Weights of a small mixture-of-experts language model, trained from scratch on English Wikipedia: width 160, 6876 steps.
Below are experts of layer 2 (counted from 0) of a mixture-of-experts language model. Rows are named router (the router's row for the expert), gate (a neuron's input weights, with its number), up (a neuron's input weights, with its number), down (a neuron's output weights, with its number) and show model dimensions 0-159. Each number is 128 + 32 x the weight over its row's rms, rounded and kept within 0 to 255. Numbers have three digits each.
After each expert's rows: a language model's description of what the expert responds to. This comes from a sample of Wikipedia text that the model never trained on.

# expert 13
router:142168182092074088067128119053146108158135141113141121128104124141128102171054138140117142118128153126098163119129140143113170138161155161121143033119147132160078155122173185118142147125162183105091141159123116178121173135112131084136232109159136043135101110099131137143138157107164154108158138170095179106106148131072178065137189147141139106215107133060110129095214145124129123111117155159143110141143159141119132144077106127125107153203088129110109103091154107117128126105141130
gate5:139130128140147115212129131111123126141176076167161133088141154127126147090122164140147113085105074145150096113059102148167169127096115098092139175100082133128135205116132148106147134088109119106181143134104116111129121105120163148136132110124066173106107161161108112100120130122081149127134088066127095135115099061151165122142073098133100098167154085188187134111158070051151068121141096133122117173130134121201094151160193154111131064095163143143150204167121108059178114112104164
up5:158146056151153101205153154080127138139167129174117147080066104082124110097146092153190147139106136105148119110069073113136123151115167104142145186098118105133184162095203118091103087108090120117155094091107158091136138147126127069175135136115083191117104131159089086104061121182161122088152094139109143129141096104161218106081077154148123170177135112190144139106116109116102089140152111128111138150125153080156130172130115078111124158130164126137179171194121164134127102158148144
down5:155082161150123134087123154093153118172128138132084121074052144164066143132148139163108116105095102127126118140106135060116128137129146116110127151202180113126160126165191130170110126088091101192123099105135095099110145120080117147165121161139063182195142087119084138102103172167152174153130110084187071147084097095126143072129060125088095166116103158164134191188119085063107124162140086180110119172150172131135141131151160143097162171128137160139156110146146142098083102112105155
gate6:153129161150110161147085167200159109121096125100092143122069066192122065066140135134160160126121109180127140188094138099120095127121133153134081079103052168074149109096096170134147099120141167176155112168167130170196175153091111119123110173094109114157109133159122074115079127165150128094115139098129116114078092153114141101150161131194164148122107127156156077098092114150094161102100133107107133124101019107116143140122113187097167172147137188164085146131115121131100112123093113
up6:139155098139149132166154105122148135153132174180127151122125137070109153153172115126125158147105072161103149124139109140169139163163157087166118127100145160163094120149152123155172111176089107097130163099082125131143151078121130147126143136106115107100186135113133122120158135106154116255142099131119133100212145152150171135144124097046132143142083116117098153116127114098219098117124103119104078122117144252173109170100097066179102148133127054136171084157168117145142107136111121
down6:133088113091137118182079078131111120147171124117108071144160137094178123222089142125115126085121165150089021190169182127091150122127130111136173103122119131140158161115123177166096117166099174108104121067140136109128183082111175137128145122127149156139150149087095139134170151144113128129152081122131125142115185174078182084191120116088186116105139091122132188156145122095157160136159136176161111127141116145182095147084131065116163097158107124078069138106125109100139190149116154
gate7:122154109077136132136176118153075109104127120150132123114060149104113041171125119155090150110151088120146125183091088090115094131168177149141164136203160149120137135186099111183106120135151146125107125145161124152142128103132118138081139156120084127124121140102080143072150095105136126135183117161130128171058110153103095059143202154122077153139131166103181125156091125153055122123081174171152136093131113207134160137096115156160110119127118103128169171160146249158122149154129135
up7:123069139176100061104121122155169186116145136130126190117084186115156142096124139118159094117146156118098114098151204206119190140106135098121122200049118129123144131061160117063122146081076108120088158114108116133135193180156106122131150104074153158146134139078133142155140146134102138116107149148100168069184167102104117140140083060152141113096122127170098124107139151064123089090127104098123080112158083082129132116176176166124126154139125161111112145099165075093156099087127112
down7:140122093116147159125115138069133099126133110183139127118123171105087120191123138123129153102121047139124121100103078167132128084111141116055162192123137161091160075131103217107143136161161131119060112146188109101152116086115084128112093190161130154123185152150121169136150143160163181141162178086160169113081124144101102099119188169127154165075142119099144129132139050115102152156097136186156112168099117152162141125127148133101191128086172127107181150143041105148113133126160149
gate8:170195152109143147159155202102072123145102089056129162080122153141128152151121111132105083123124118118150093112136191126131140106132110110119084174157133143187118146142166142101068181131198124132082138180072112138170163092191070171172127123105122104112138110124131053180088080124146088145110106136062092106120090110155138119057138131095086149208194099095121141110126114136136108094146087150100111169113108144108104066176166178123107129115125112129117112084095106099106097119104151
up8:152157169081064131146122155059166127080151114121092113073116140133168137104141086120112100148102112124111122143132127098105097139151133131079085164138140136135115147172161172132169121134149140135067127177133093127124162083205122167057177129116096144101166155172164050151133103065153112155116106160072045190111113149059121130087145155135109142133114140118150135112114101109140110085151098129108106126052100107121126068117115114166044128145176152132123106078039107137133143123154171
down8:170092123141127152143130157088143138150188100114117120138123154199142103135116129129119076114061074108097132137133173097040173101126137107200149163126150139167117146100120111189067163187115138130163111214180125085103151138115133171112183163082134073137093118140173093112150166153112103130120161123185132115086118122095154129171182106085160128076109118152142134170174180192129112125135118098187174138116114095136121129144154157133146178111109150094082154129115126122210151092131073
Description: Table cell separators

# expert 14
router:157154125200087141161117135078164078122110132177089144116130145136132101153150074080114149128150164077127137136090144102113142077112076129179154157105125169137167155120166133119197136091159187093107144118136066152169126032096107094100158060055154113096141156093138149131110145103138182172091127149123109106175191061139129110156159135169143115112108079098084127136163085067171079140086173116129075130122136118132104179116122137089076140129106136161125126150163143097124142097139186
gate1:129125127120140158172151130144137171112081089081105117140121138110143138127117097057133161119150083127129133148150066147129083094140096200113097143115081211129125041139154133130121160184142160189110137118158102115152154141114100146122117148139145128192110163113129127147097107159103100137139083174094127138096089112151126149132117222101048176097085094092053158106096143156149051110184113109133123141157113112070182125092114182132074131156149153153158118116102165084115069161091120
up1:121117181126175114192136169196112204123159168080102139130113146108189139180152143162122127128099129173063078124130123171142094104159122067130090171088097169119167090141170174087165117143163120110128143156146075128099135204132094083129114132168096130131149093133192169205142136069154124137143138116137166135083115158128085132123152168108124140080112115133166168134173096148146122169134073116072135088148112123067121110102172186113101101122167136188130077157092114123166155111139140
down1:104109154101104082094104133149107123083149098126119144104151084089058147118104102110141121179130122128133117120121134095153195138030135101177112116105104063123104094151108148083188132114142079111142168136142202179102148098151126054191147119151113153157102085152173109133090118093139166151091173123189112138194181172069130157162142123099151085100121136161125109136132150081068130117130159106105083161141144199171077149103169176121116154133098122118118113135089111165158162069141110
gate2:132147074062172173103077130087163112109106127064141115091122096117068112167056084174135137127197114124166140157138108119107133049140156147056098094203127134097191111177140103153091175090103101158139103142120105173090134134109127129163150155132130075104144098094192158163159133061147146067086134117097104096149144153174124146096125104100101117148066119189104104104134126106101118075165138093112120108147147086147143124166123127147138188150129113143119124113167166129127130121159204
up2:134149167060159102097185079120149140110097171107129085116170121141065139155120151084071092130150120099115101173114100086104166093113171156102140128103124093185142145111160140136135113142114107174147132169170166169155124126113169134163098051171174183178153109137180191191144167146111139121138145125144124134197142167141078113110089126196172144148177094090190113117172101120095113059104143128088120118167149084104108101164146118188112108150124147171181142121141157111112107142127193
down2:075115140123064123150169085108138157157121116186090119153120129078140174123165132156108115124163080103071178126124169128130116178163099150177185138081112155104100161126132145109076094169128151175069126077185088054173174162115131129084146167111102129155116104129118085095140103133125132152156126131101117158108170171134136079129113132110111143100140131109104164095148085135113125176086104090114135084074155141159082163107162219122136095039092190173110135111084089099090163139118150
gate3:130124112142088124154099088094097125131117133133084068176142108137140086156136160145128187162104140172152130150186102163092165083123130140095070148151164093071112111148123092096044078123134135138110141172110089126120197055231094141078183115098090141101155145087165152170120166060173122147106110102158124143174188229110156090140113137085135163148110143122196147105136136147118140100099118122128122158163128110125163144090128136195147126129144101160103161164121100137129145146110139
up3:131151133123208115111147164116160134095130139153128152106114161143131125077162131177152148097080140095176129122137031080163108127136143127167133046132118067164078124128161141127179135161180123152096125134123146143138087109044114118179107132100168103140124166129153152088146144179109142148160166093087082123107094073140149124077165156138105076134152109142072136171125115107131115125137130176104089063156129094078157078180019135070133104114144125130136080133132090088096141130164124
down3:118177189150123135141131099155046174118147181087068169132123077047146137072087136207132104128066153143129104149144125128086203052167090119121166098119132198095103075126117114142099115126105059152090125124126101172098131097159075106130164104127100108155117124142124133135149163121095130140144108146113089107133167141123128164156122144103148111176120131130133144102126166157155106177042125122116179147107142084129159120118141134173116181146080105114138111069198137109155182137101087
gate4:168095194170118146119108124169086148106115144115170051155155151126152095038065167188131131127145131123028131121160079138100133108095164122114127109193158156132121174104150092122112095088141161140131123070118095138096132092132107191157159161110179195168128151108130099176151137216107153072144102125164155134186140113097142113113164110093098150126115132136145159126093128108124150106147092150195131112105196088118085104083108163155138103111114121126132164093131197135154109108147127
up4:119131118115105145191171131124185103110121136161091154127140124161096178199130094075119114104077138147198091099085135145125106098090130112161118112064086152166143118178117147137150193207112089108106094145114143148131122146065151125118078056165096133088139104147105119093091132070125056161099113113102109134118093165136179110164138167146171136117142118111099148166161170134125075145139176101148165197172065205154122142174136092161113125161097167177118080115118130141102154139136118
down4:134153136127029097138159088153191096173177113068111174121126115156136166124087120124112084102201118145074127150173122155148100122175119142118100121136108097184131131119095163122112150100086128155108152112158133101117094179130141100113171134149120111116106141104154104069089166062173159110177112135048159154146139140095158106167154106230067094132132171173168117104135179155108152100138152138148159181106091077101118153112148084159110146136078105139136155149083107124135159188126088
Description: Verbs after subjects

# expert 10
router:121129212110066101102137117146116148092123109131153125163116127147149117115122091156101100077192138110159133134101166112114166093138145089113093147150135115143096140093126092134153115117128126133145152140117089120181147043102094120169132081160161129221115151080133134136156210086166111188173131147093165079156123174113179107150108153161157177154180132060095130129151117140133135178120127125130087143105193195151139163108123081136147106163128086161151123056060078170096089112130098
gate1:178086131066152131112128113166139081093137120200207148098108152094143144124116129112145187100088139128181088162147112149111085103143170123109124131131161098166144124138166091096134170143102119094151105096073137112160157134158111172194124139106138143130127084037132104149099128114195116177120169130122110078109130140145152155126106141173146106128145214150109142168105160096119113141033158128125169157156208136105120196064135128110117148141134087110133098115162148178194155077119110
up1:192170076106122121133074165096087131131159134117113139134125158186136155144138116140173136161181122209120095141113197123105170127133097194089176155144142117104085111115174065093151146101128116157148126067130133095129075193150140141104155109101132077149126128120100048067149115142118064160111153141160142103147076107119096170171117151115137141075157152061156104155082148118169119099149150124083104181117105136107123122128181172079061117165152142098055143115133131092110147139117084
down1:151119107134108116123127051144079162123123130147126121111125161151096136184094088158228118149186081144164118082143137151129130145178149144035193151115140119125117073095149088149100117113112119168167131128115146080141117177100116207142076029114121135188113129151142118118091108174158146176133078131177121116122176127152120196208152190125149142134144140108118089147091135117141095107151171110062174131129163106136160122149127112115135126106141105088069124110124132176102147123088109
gate2:098178150131112142099112106173154142125145174123111077108162140123183132102131099189147028187139110174111085072126085152088139113152115099075138107130126196126093197073145142159183158143103110073183125089104150154175113135115101124123077145090130138145103074111103153098148154092122087158158169130115072093156117120094173096099100173160139107127143165198091094151159117153048077157073166165104125124123077134156106118135151118093151151119127094159098153082123134148122119127130167
up2:105143156130126220124139120035152103136054185118134162112094141121133104075117077126144100135138129118126098119130098120123100111096145140121105133078128155123131183178116117148166140086109148084132100145118155128126156133129164120145133172120133129184190148151158086171138128060165079144190074098091197173099059167200123159126148159114110124176195081097131156126141123111164150131199117093142105131171105098155156173136113099141147142133133145071148130114108164143094143034148139
down2:142138052121160094088118098156137148117187122107149099166136120092069183136127128169148122103122149132094150142108135127120159102135158131168135140201133131124166151100125135093170087159070082163114168103152153099130140083090091151160171167075163156109170090088060149085093079117158117166126122099149087084158171072107127143160109098165142075127102182145182187105106145120154113107141106104157138092144091082152183088174118110105079093159144083202124158099147104075110151151070113
gate3:158126164192125160156104078107155127153073177143167176151102181127082144102064130140079101144105189111112142103148156152128139125137186066108101160170155132130137174103171136103112086119156152114120077105108188142153144100165186054154085154137101143174069106138090175180105136101209151155137107138142142110167135161136169055179129126138078143168117167125110098113108148103083179113148114134148128110131139132116131127074163202137134176117074091111091146125150149136134103112165081
up3:128140107179123111163147114105046144106091167120146177145131080158158179119096162118091104121084205167084195145174136202135143087151171152097114099119180130156123144116174132059131101129116117128114160091109096147109114125158173128132115106102079115069137158147116134149096119087125105105187135083097151143127121118125202141167107134166082125101164070081117100146132121166109104094113136124217101111133133123108110103064094138084139161136068119098146191051110117104123095128155081
down3:106117208154153091105098154164193143144155118146182122126140118162047109116146181117141160190177112120154100115059160093135170175128170093136104128145132105117158096126152120207096149137158149177151097155151144156186168142111098147159133105109133144150088168139157122130151140167130143119067133154179097115162144160148130190143086152105129175160122204154144155108096109129129087165112147105113115082156110179072180132119151108183083099123168093210089106161145133157169175125141130
gate4:143151134172110121111161133075095144099133140152166099125162168122163147117103127110182163142151138155046146095156107180203118130144156130119111163140160156182114176151178045132102162099172141185158125140164173159104072139142125174115131133085095109150160159131123127148138142096175088081145048103105154131161111175186139144075159139166113150109089127120091149136130187077091125107162155154121141097096163140094122116199148127150183185132100064126118110113119119046126076114145147
up4:112135163143074143103103154132077165106066135149129152143149192114145051102120152112150141126103157140120099125091085125151158113148100135093133102147116163153097185041161104121112094184174136163223100202189164141160112158143140098130106141111069125156110085158114149190088145118100088107094084107214122099131098040139139117130117075145158088152100119110104180119130180122103148154142170142106153107110162110143157088189158143109168160132102133127118100149119108082135150159126148
down4:170093138117128141106133198154144142143121087112110135170126151116124041050134106090106075134100150141158094134050150099110148128081124152110087137121123119093064114067121180206160123140078108172151108153141150105107129116113129140218153055095105191141102068148092163145108119167085134116108132103178125089127143083085124100160124088126103123133154100126112091142166130111135153107119158126092105101115138110176173130169144140089110153103180220163183117111131181142110155095132130
Description: Punctuation and clause links

# expert 4
router:116136154085143172077157184130120159128179087150043175138141160188176137123184155088113160102138136125162162125117143073077116080144132107157097132089094147109123147107120127127114123111162123135089057083106088144146110099119117097100132115167185143150142107113077106111146104115195142113114125110090171151108133064132159084165087177162151157120114142158164196090182158150199108135110140166078120169142114165078163105046139154099142130195131138151145137100160155079126096157087132
gate2:135146156158119168147166190113111127139186072098129102143123171159153130133147107158092140064082129109117110092165174112142094121118094119152098085130164184132121097152159140104111148107097076118110118076108085155159143099117112122140105111157125117139110137128144103130134143141196066142133120087157141039093152136130171151151138063099135162145084157116171101158123178107165183105103090132180136179128169136113167145036182143193175095145169154129088141161113133187124101107197054
up2:146158131163147162124140138171162179155108195118117132143123149126147092121124137139114154088085189140103134098148087139139147123129157098080157177130159156110073200103156116164167181169089132162080119105126119145150120111116109104152115143133132157228172079151161160103143126134170109170077052111124153152142072104146141183090092060168167126111153139112110127091138142127198165129123128158142188125149185110125110057055204089156114157099165123137167116150161145151122139137158089
down2:114126151124135106052104152158083075167137085112125158067147094112108132153160204137105152053079103113069131055078142111178086085129159115139107163123098092080149117086082106127082117121189115109156163116121163137111161105115125069102130132161157115080087130130093174143162185120107158103082181116097132133124126124155074116144150166095139130156138175177129145131114143200107136119156109119093130175043135149061165147136119131100115118120146117047128104114062133112138124113160124
gate3:116108207166117120148144166138136088101098151112096099198205132083099117066159167071132140142091164119121154135136073156100103137104107121166067116132138143130075082124115143079092104139126162162133104128127173119125089113105115123106122111148128117134161181102075109106142148115204191159133189079086112154073121120163176190126159139131144184075131187116173144157163133129112154103137103098154112063135152102054143159125207128127142126144139146105122097169083097175152161146097132
up3:164061107165127127127132129118163123129124111107058205145125100192169160162127128153133145154156132187145085138115151073074169109102142095090174141165141144074181146103106170115111130061126133216102121143130134103153134184164128108150172091101127169121106122159115201191168148160119126110135087149139128111180134091138097134180159173109183096167101132126121119085153128159142070109183154099055142150141082120153113150140088110118117196118167141151099103114142148117120124075113063
down3:120070144136132159178137119114178229125112126161151097040072138140136183136178126118186134133127078140093119145204120087080184144107079104171144102160114142142116202129127136137177131148145132063104108064178135139182116162125137134121091128117134206086120100119128126126114164129072115115148050147116154087164096138122087071152137140076151117058091130066114125115140111125145132148160143128105135174114125103157120118138103128100104168080117154112115076148103103156129154081154122
gate4:104159088149065145177145125139124134172177124142143111154091117094140163125094135107147132091154127172116113108106125111103133126111115087107160082143134140146149053082128158086158080090131120087093194125063173094136083105111138175121070148153094065131114068130129037163170119152102140091114120108149086087136156128150091104088142121148189138158083148153119165149129202125197170094171080163127089162131157144162149080154144192130090075146162148115139146159122092089145123117093179
up4:092121100178096143122102124058106145120162091079200148126120186156122122078113119076163108129067103148194113116095111103116121157126122124137137106164087146125137112142127132123213086137109172041108157167110131085148089150098177143194079132116134127078141084123121081127147120117128126087112127128140153144135142173150183135109112127163136115174093103147133097169101173139177133111162093131156128184100143143186155138077102122165137169204201193131140141143106161063144125153080171
down4:167110106118144104054146110130059136170125188130157196130121106112149115105095158116147136110182126122118167109174164160074076113163141076115138097172101144169195153088140106141110097121141039134121159110141145099162142126127143161130189181063103092150134113120158105088106113135098083111126102122121102156100154097199104087099037159104117123090173154126064165090117122101129115170085149137154156154114107110165148128166154127125111096150080119118089159193136147199119085090129146
gate5:122105177123134137116087125094144153141091160152124105156158155140165121107130164125158115118133149093160091167106156138143149098085098117122135128133150100154090109145157101128061109115091058097178134156154162136158151127139126113150143131105134153102097157119177162098093163145193148080178221164127117137126125183097098156127120099151120197055169181138101080075203118151143122149095112150091176137142055129090161083128181183156143146100155113080066125144138081186097063134080126
up5:186130139173170143125190069098109120081120163116122140096087124126117131103131135187124173196165107202130132157121145116123169080105073173107097093122123120120103164084132121126162089213157139122130115171085121211185125168138140173144092104128090114117127125127094146104071102193109098167078066160089113143099133083171115138127127110135136091077131091140108156116086086175133178101123168168110105174083135113097167146097121055084128181117116115108137133162117132082090135128139113
down5:107132154164126110142117119075094119085165080126128103125105121180215119125080163162102125155166116074194155145108086169126145133175091117144162113099107131116100141142119085137152067154079101147148123122162161154191145105085133061142184129127149103163060066128089175135120103214162092171160088119150106150096030125128142100097107087148068108080100114150135115143122128143141104129150133088131178159103149053111154113079162130151139156147110133108103150154105147115097091110078119
Description: Prepositions

# expert 15
router:094128183148071178093138151173156126127106073180126066183103114150147082135169156098139136139150125105187150130119127095141150127164145189125132112150174123173165157137111173133135187106091130109119092096169127143156111100110117074143142102162128085124103064066099143170115104128122081102167126088122159186103099124160167129130137107158101164140161138093194118094097105083159095106102109136161148126122122168101151145146129085090094079108135122181148091150008101089156053098113135
gate5:077131139116113180108074154137155079118150150109150134191151123130087123057089142118164127076141134144142161176155161135099099153148109132161085093189084140154120065139095098100072136129129148107184095090112093144156126124134087126159183186133131106125100156074112135153132177095133155104158160120150134114075082174147084117137131144092093142189159131138135102046087108128123064128140084124121150157110066098060104133090169126096078191145134111204132101134043109125110116123109132
up5:171151112124152163130079101098155152118151086154144115100122139122154123134178109139166102081155105142176097175138071124125084085121135159097096175113133106125074129220150104129141071074121122194139094073120151101120110152117132119104097096117138148149189134139098120139152152098152062092142115184088121109141126216126181137148174145146096097175136119111139146140129169111112177138136122148109071055127147112089165084138089096091119053209137130205138186120135107141163079116111126
down5:163120170124169124131133134116238138095164110136119135139091143113128147140124145132156126102122171070118138127128147086104174120183146141139131075106197148116141118106127125100120136145137117117169104105126092116069094100114109108120159203101182081085169144166074070177184107130071112115159077134148113195121170154154151192138098106206147116119141172081138175119113089132172132113140114114183175123112175186118159120120149146147175054144194123107142123103161145074125131178136156
gate6:157188165123136186161149144147166100139136108119115144130060127085104135166123101168113113119128150106134106163172093168147126189109106124086103093124105135136068111080098174183139096162122146186120153200125086178149083121095159091086107146035163152174101129129152160103067076153157112059109135131100136177073126175134123133169130132125137134165168167116129086127159084111134163101196137128091132123073115124120130123161171095148209152124134146143082117129094088125078096118181125
up6:103078132098162120097146067133127149136120158112139151146168145165171087139078107092099137122140138128160124149132095085097104081106124097174089097182118192103151100140182093117074146129131080068181137133127189111111109146136130135112090075218117101154167174151090081147159140060048140117126134098135134086193108140135126099061097099168109120092105140115106148142150158139183120160051110106151093151184118127099131093114105130155044152139128096121169147166133153117182096142118125
down6:105155076153090154086111112075117109183206072131101069146129124111170161089103107157115098077194097109172130156127144074144137124136126083185148102123184163116127140124118080168115109116115085092101072122126116133035180148112133178124139121083154163130159102155093152136183133132145094154130110165129125153074114146080169185095125124097158107093111082110098129091040134179192136123160131129137099153200118163086129134120141187129141133115118142109148159187115115173119132161132133
gate7:137152150141161120129128162120090200207112167149128096146146103161198109128155153122138164092134093129114126110142183144192122130130150130122130136129117129133150093145122107100115131134128124118157110105099168093088131095129083089141080077093071175142139149139151121124175133138216122158168131065186112112186097082125147108075120121069074095164139082111192176154196123133121162087068095109074155164127124157174132198087178137103090193138104086092106116127118147153135082119142161
up7:096105150128112163105116161082142183157101112155175161139114170117086149158178110149105064116117106156122129144163134095101096131163171105135125128090185125073121103108116085168109109161103120163151114143143061127153127116064150179137104099106166151112168102167132106162105146145099156167186148164174100128148106150147136100157167225103179091100148158139168183166128127157106188093119179149052142099147070151100131049103117085093098169141115122120179114126210140103140125142117144
down7:120070155104130079100105109063155160174154147107185127118147201140197147167105127157127125113168079152144193094111177103180135094114124127060125146177138220137151142137106131069124071099114134130147109093097206128085145086104136144115114095072097119087157145148120140137134076136190092134111114090142157077198116106130107130139148135121079159126135114120149145109167075142117135136141172118118116162124151067138125108097176222143154148104109158153102133100185145167139133118095150
gate8:128109130178124114107109172141172098119086131151169078133174138150117107157165142134085142177122139084170144160138146157165161149159146176138121148126135121167099065147076110137179097071107096066179141129171182145082116159113084139172094118081152150168179127085166113169140145159103160153126078173117162149110146095159179170097094071169062204138121056099115099092129153149105128078146079142140134114098169115141165130166169129118190124112104118129162172104139158174100095133181139
up8:135109134173110112103099169129201086126055113157160080126160145162097118139185156131095168140122158078181149147137150162170143138162139192138130157139137125134083065131056100158205099050102089057164144152182166147119122144131091131165101107092129149163188116105152100168122131166121140156123095159125149130150138077141176154120124075140078201139142072110122104109129161185096123088149094176116128106080159112143153135160159105113182136124111118127146154114108131180105067123161115
down8:199112126164130108129110093134119108187160120088145150101153123135106115206133132093146136167159141111160169134132132163133127180108126157109080126138117104133087095108112201147158080117118127154156161088149125145107114148088150107108136128144088108057114123153113044170130158160137180185164089178165174190149132057139088063085088109130110141064075088078128145139131135167148115066146125164130121141111066083164128074131132173118114204165092132144135147133182170123158160125151104
Description: Prose word starts

# expert 9
router:125159138186095193097143101058163165157183117162125157134088133104144114126103138107119115139127133158102151123161135116100184096083130115130160071095119168069170151162085166016159075173089103133065160135162134136142130129107136123089142137149101124099178107137088105149033194137120117107144132097070075139113202131143151090076110155152137081138130075096121140096155160119129135129093148149130076129115140072080118149106090178123094118105115126115075124116143073145165142127104143
gate18:103080134198130170134171120058114136113128139171164130176111122075154090085132046126125152100154127153137087129093087142157162129131126134173142182116125092177094193112109140146113120130098154128152123107179150106092146146131149157178133115114189133134176091150116104176160156105126144141140163130196116089154105130064124076128109165124186144140137125190161106083119159102140120164149115112162141155066189105125070141168171092138104090099180173146143121088102116177133129182220111
up18:092187137137116092140101165112154125142132175165140146142111195130068174148121156197114088165090115132172131128137115113135113095157115167107096111156163095080171129122144075129158168118179156156118147114114126196160130182091103075123145129134119118090124125062177145140154108136124049098120127127090125160120105153117168164162096064175151185100108153034044143179179136160112138077139133157130134138130088173129157086044109149125067132132104122097120129081168139112116112119116130
down18:099114112141066132175127106147149169147091142152083094136076165073143088096105163107130021095096129173115133113136136121082121168129128104219058145189115165110182135105139131180111134137083147135145135123172095117103108081103162098105114072152115106134136153109116193134149119148085139128111193108080098141139124149183175149129130076123167132129152080134147149096123142176135219113110134124145189122170121143167187126113150107071131132181097086171103090133106107113133131081109130
gate19:150195152129113102094083129136106190174119099153134081092119106098160157136132153192102165133147128180127124135125102159082112123163175148076123116124157135109135132102136115201168094151120129090077117102135173110172102104164147155122067090077064132110146134140111167160095162056135152137078102098129170122101142135121094071107198101114181112133182162141138148146132200090108170096077182089172092115149131140094105101099137082099151090127160039151145087132177146112093133119102136
up19:142120142114130146108129065079099133161148100183084057164092169129108125083101121190093087118137140163062104075176119108204181114114189160134090095114131063102198134086144152154114176130146131158096164117156134136114168124089113198126097107067122125192141144143078129164153113174117098138115116179103137140090182127143097159096103097127142201120129143103175125106106098135124107165092088169154157194116156132084097132118124139131105070091138117182100125127127111110151077128149114
down19:141076168141174135146145187139127122127101097128141163122111137184128097161022170127094123116067123184147133093154165146122073175114120120103163132126076185092120034109158119117172179134150060114155161166179135128147161142131095110121113170153109134141161132148097159127150158083091092119125118105158145091103085147110110188159120097133192137117149071102109119132158171083088166182090123140099173187134117141084150172152196115096118149151133136157132140086100118148105118159073094
gate20:162120124124167162164154096093171122167220087109130152168114121151081075165076157090115107116169089139150108128159122098175157154106191116157137136104192100095120184166178150170102131124148081053107139163116162111177110109126110140134134113107097140170178109160153107168085136135177106154113092131161105088146109153148121097164143154171127112092140186166092109128143125173115132126124109157172158140155154168152140136124195180152096140131189141081174165160149112078035144151166136
up20:164092100094172158141138085194137103097185080093152116120132147060126095121130093088136095103142111140091125125155137149171145166124133130166115143086148181120114148134107177172122168148164119060131156124142190107181109170120098133149102072118117143156116097183150061163140162125116117071128132142162101100155068142110114095138116095219103168117087154152176137151140134137110077078148199124128177111164120102118150146119132152114083160134176102066128155127131187110058196133169153
down20:091119098087175120191132126112149185166128135123126159117158113169163173187097131151118158113103108099139140202112098171160105145135100159156108167142145123107149166118130101113102166112137141112141186158120126117102088143146158114082011105116190134135145176057123141087155096099094169178133167185114152073136165129131136142099138122168108110081084121108140158135086102164139157177152119107194097100118139189159127145136177130133174084137112091081141090101129187131203153109163170
gate21:091136133141082187149136115099164105129137067113104122138169140093117138139093132155097173153131156131155092116059154077083126117130102146060151093193096081104134101104121147190120146142148123136043051119157098140084172178133118130102150128121160058140115116184095173115100106167164078182134135100158166171110091117132156119086096165196149104114108099153139085208173131161152092118112164058123155124172117113093114114111125150092079103136133133138119085122080089111113158150128084
up21:091094209112127149165136139144157150090155103074144133131165163101084156148121194087131136138130134105146119136056170137108116138077150130113105132072097146156094081159123132141138128089144147148140129224137156168115160127117146126049114146093144094150130095163134118148171115150087099116172099121112159137190187132184158075163106157151106149136173096142174097175151092134149180171125111133081118091158098140064183178111042130079144170138111185125122111085117144130137155093153086
down21:087140116109077163134145174104150142122088120109082093216150106102131112102140150125087099113123172146162143091127123121125131123100136136108139151155063084181168187048129115130117134104189146114126177122103185111098145127141100106159133158144138147170090127117115171171115142075144112149113177125144140137102104113105100151029099145148117160114114167116182133208161085146132117150164124122120100128144080116183110096161075087134104099222108087142123157116149129128081119105178030
Description: Mid-word fragments